Below are experts of layer 2 (counted from 0) of a mixture-of-experts language model. Rows are named router (the router's row for the expert) and show model dimensions 128-255. Each number is 128 + 24 x the weight over its row's rms, rounded and kept within 0 to 255. Numbers have three digits each.
After each expert's rows: "comes before" lists some tokens at least twice as common just after its tokens as in all text; "mostly gets" lists some tokens that are sent to it at least half of the time. This comes from a sample of Wikipedia text that the model never trained on. Tokens count by the router's weight.

# expert 11
router:104131133082121137151134115139103143121125136156064087159133130153134153086174133121178159149142129149120089108179122124122129146092174160119136097105155109111115155132138130111121139129109122151134122147107122117119128172124143111104121093151187119138145155123140128096119145132109137142122171153154107103116105168120163123114127173114131162127130157117101102141121128125111135112161
comes before: ":", ",", " (", "\n", "'s", "\""
mostly gets: "ley", " Location", "ya", "ine", "ey", " Rock"

# expert 10
router:153123089092163113117131118095165162131118099129158161162154176157159121164111120138103119080131141162128163114122127085115109156126127120120132132138116120128163159107110107119116114161146094132152163091137137128146116073124135177122138101150109126092167143109124141143126151070128132108144125102079164143122137146141125090134126132117173151171116146166158105131110143147140141147152
comes before: " the", " a", " by", " his", " to", " in"
mostly gets: " of", " with", " in", " on", " for", " at"

# expert 6
router:112109137085139107172116110130107110144105111095102141107115108150106144110114097141130121097094109110132132144105130113109084141157140098147156172092104175100131166156118170123164090136146079164120102119105108139108137103107112090153128083161134116130099116118128152126124127196136166176113110162117131145117133112127137146151139154128111127096136126120142148122161144132156140129160
comes before: ",", " of", " in", ".", " and", " ("
mostly gets: " there", " series", " film", " album", " game", " School"

# expert 13
router:117117139146149122134126089123102137103127121113135157113112088180162098107154144111135126132157127128128107129113105117118130156188138109114145140138142130096170140109137113170092104115112138107182113109149099124118122121130119121115125139095137099135093152134103119157094111125121132109130112121112177145151155095167145136135122158148166119138111133171107156122115199096077110112126
comes before: " a", " the", " be", " not", " been", " to"
mostly gets: " and", " was", " is", " were", " be", " are"

# expert 0
router:175124156121056155129111140084094085154152124115104113130173155123127119116130154136139154091112104147120168132123136103150176096087125136127107153138127153157132133098077100143123140143147103094102144171109137128131124140103076138137136115118132167132131139121146116154152136111107141105132108142157156083182100134149161130167125111116124108112102146104146164107141117154129139127100
comes before: " |", ".", "–", "th", ";", "0"
mostly gets: "In", "20", "19", "1", " Votes", " Final"

# expert 4
router:186121128124124138130125124154117134116093148122166123138122095103156087124136116111150123142126135107118162122103132108163127151098132165129151108108125138103100099125130068119150137117132145144082093139158150139091137121157126149124091142139137085083093128175135132132147125132098102104159129160117117155108077134105102114105118137129098174146084133165156103108109107199155118104118
comes before: "-", " States", " as", "See", " War", "   "
mostly gets: "\n", ")\n", "==", " =\n\n", " United", ".\n"

# expert 15
router:114141114163114150129116111148162139140156109152084116139134110095131121105086093114111079134128170133123107149101099137136125159095153135156132094129154097096126095133144156144116163096106118142079130142130124114143151052096129124157102134121098134127144156101088138138135120142151127132146148172150090142138164136123143131106114194097141135147145089111108152109121121136164158143118
comes before: "|", " of", " and", " to", " for", "==\n"
mostly gets: " |\n", "ist", " member", " home", " members", "}"

# expert 7
router:136124108159165094119101093108105146109177157131114128114101121131090121122168124175058179076079120140154124134132126134176147112126130112135112118156133125172198129117165140117138097130122094157155120096126160135124128151144139127120132131102117164140096119111097119092147109121130099125084103135182144128115138106122076135095125087169140106151105118102173147168113151104144118162126
comes before: "19", "20", "18", "%", "born", "17"
mostly gets: " \"", " (", " /", " It", "5", "1"

# expert 5
router:088159124124130144133129145131124127161139100169179161112150131098124122157095170090137129147116101141164168100159142154151134126142101118165065138118147137113150114080133138100135185115157133123139122143119109156085116139159192114132206118074146112138128141118151111122114131133134126124092131122140110130128154125112105112133097156143174037125169097105154126146142103102130127142130
comes before: " ", " —", " \"", " −", " +", " ."
mostly gets: " |", "|", " her", " them", " him", " against"

# expert 3
router:160108103171113132154126113119125101085105124136161115142075113132089148175130171123120114131165192124110139106136133128110127160157081116112111154112125115138127112140099167092134110167122140088165138113171174106172132111133112126153149171119108146114186114136157115141155131132127110105139129115099140099112139128154104132187113091113096055094146114119095169125105131146113121130123
comes before: "1", "0", "20", "2", "3", "19"
mostly gets: " he", " He", " time", " she", " years", " during"

# expert 1
router:090132123084155101153145165118126132158113147172139111152117122081130102192094130101152104148093112139126109134121144190125126139092152150136101164135097142138117144130121131104131121161112186148142147095134163114151101176093165126161104111091138158145135118137154140115100094138118088124166175126122101154128142111175125192131140110116140155179116138121152137124137175134124094067106
comes before: "–", " |", ",", ")", ")\n", "\n"
mostly gets: "36", "96", "32", "97", "31", "93"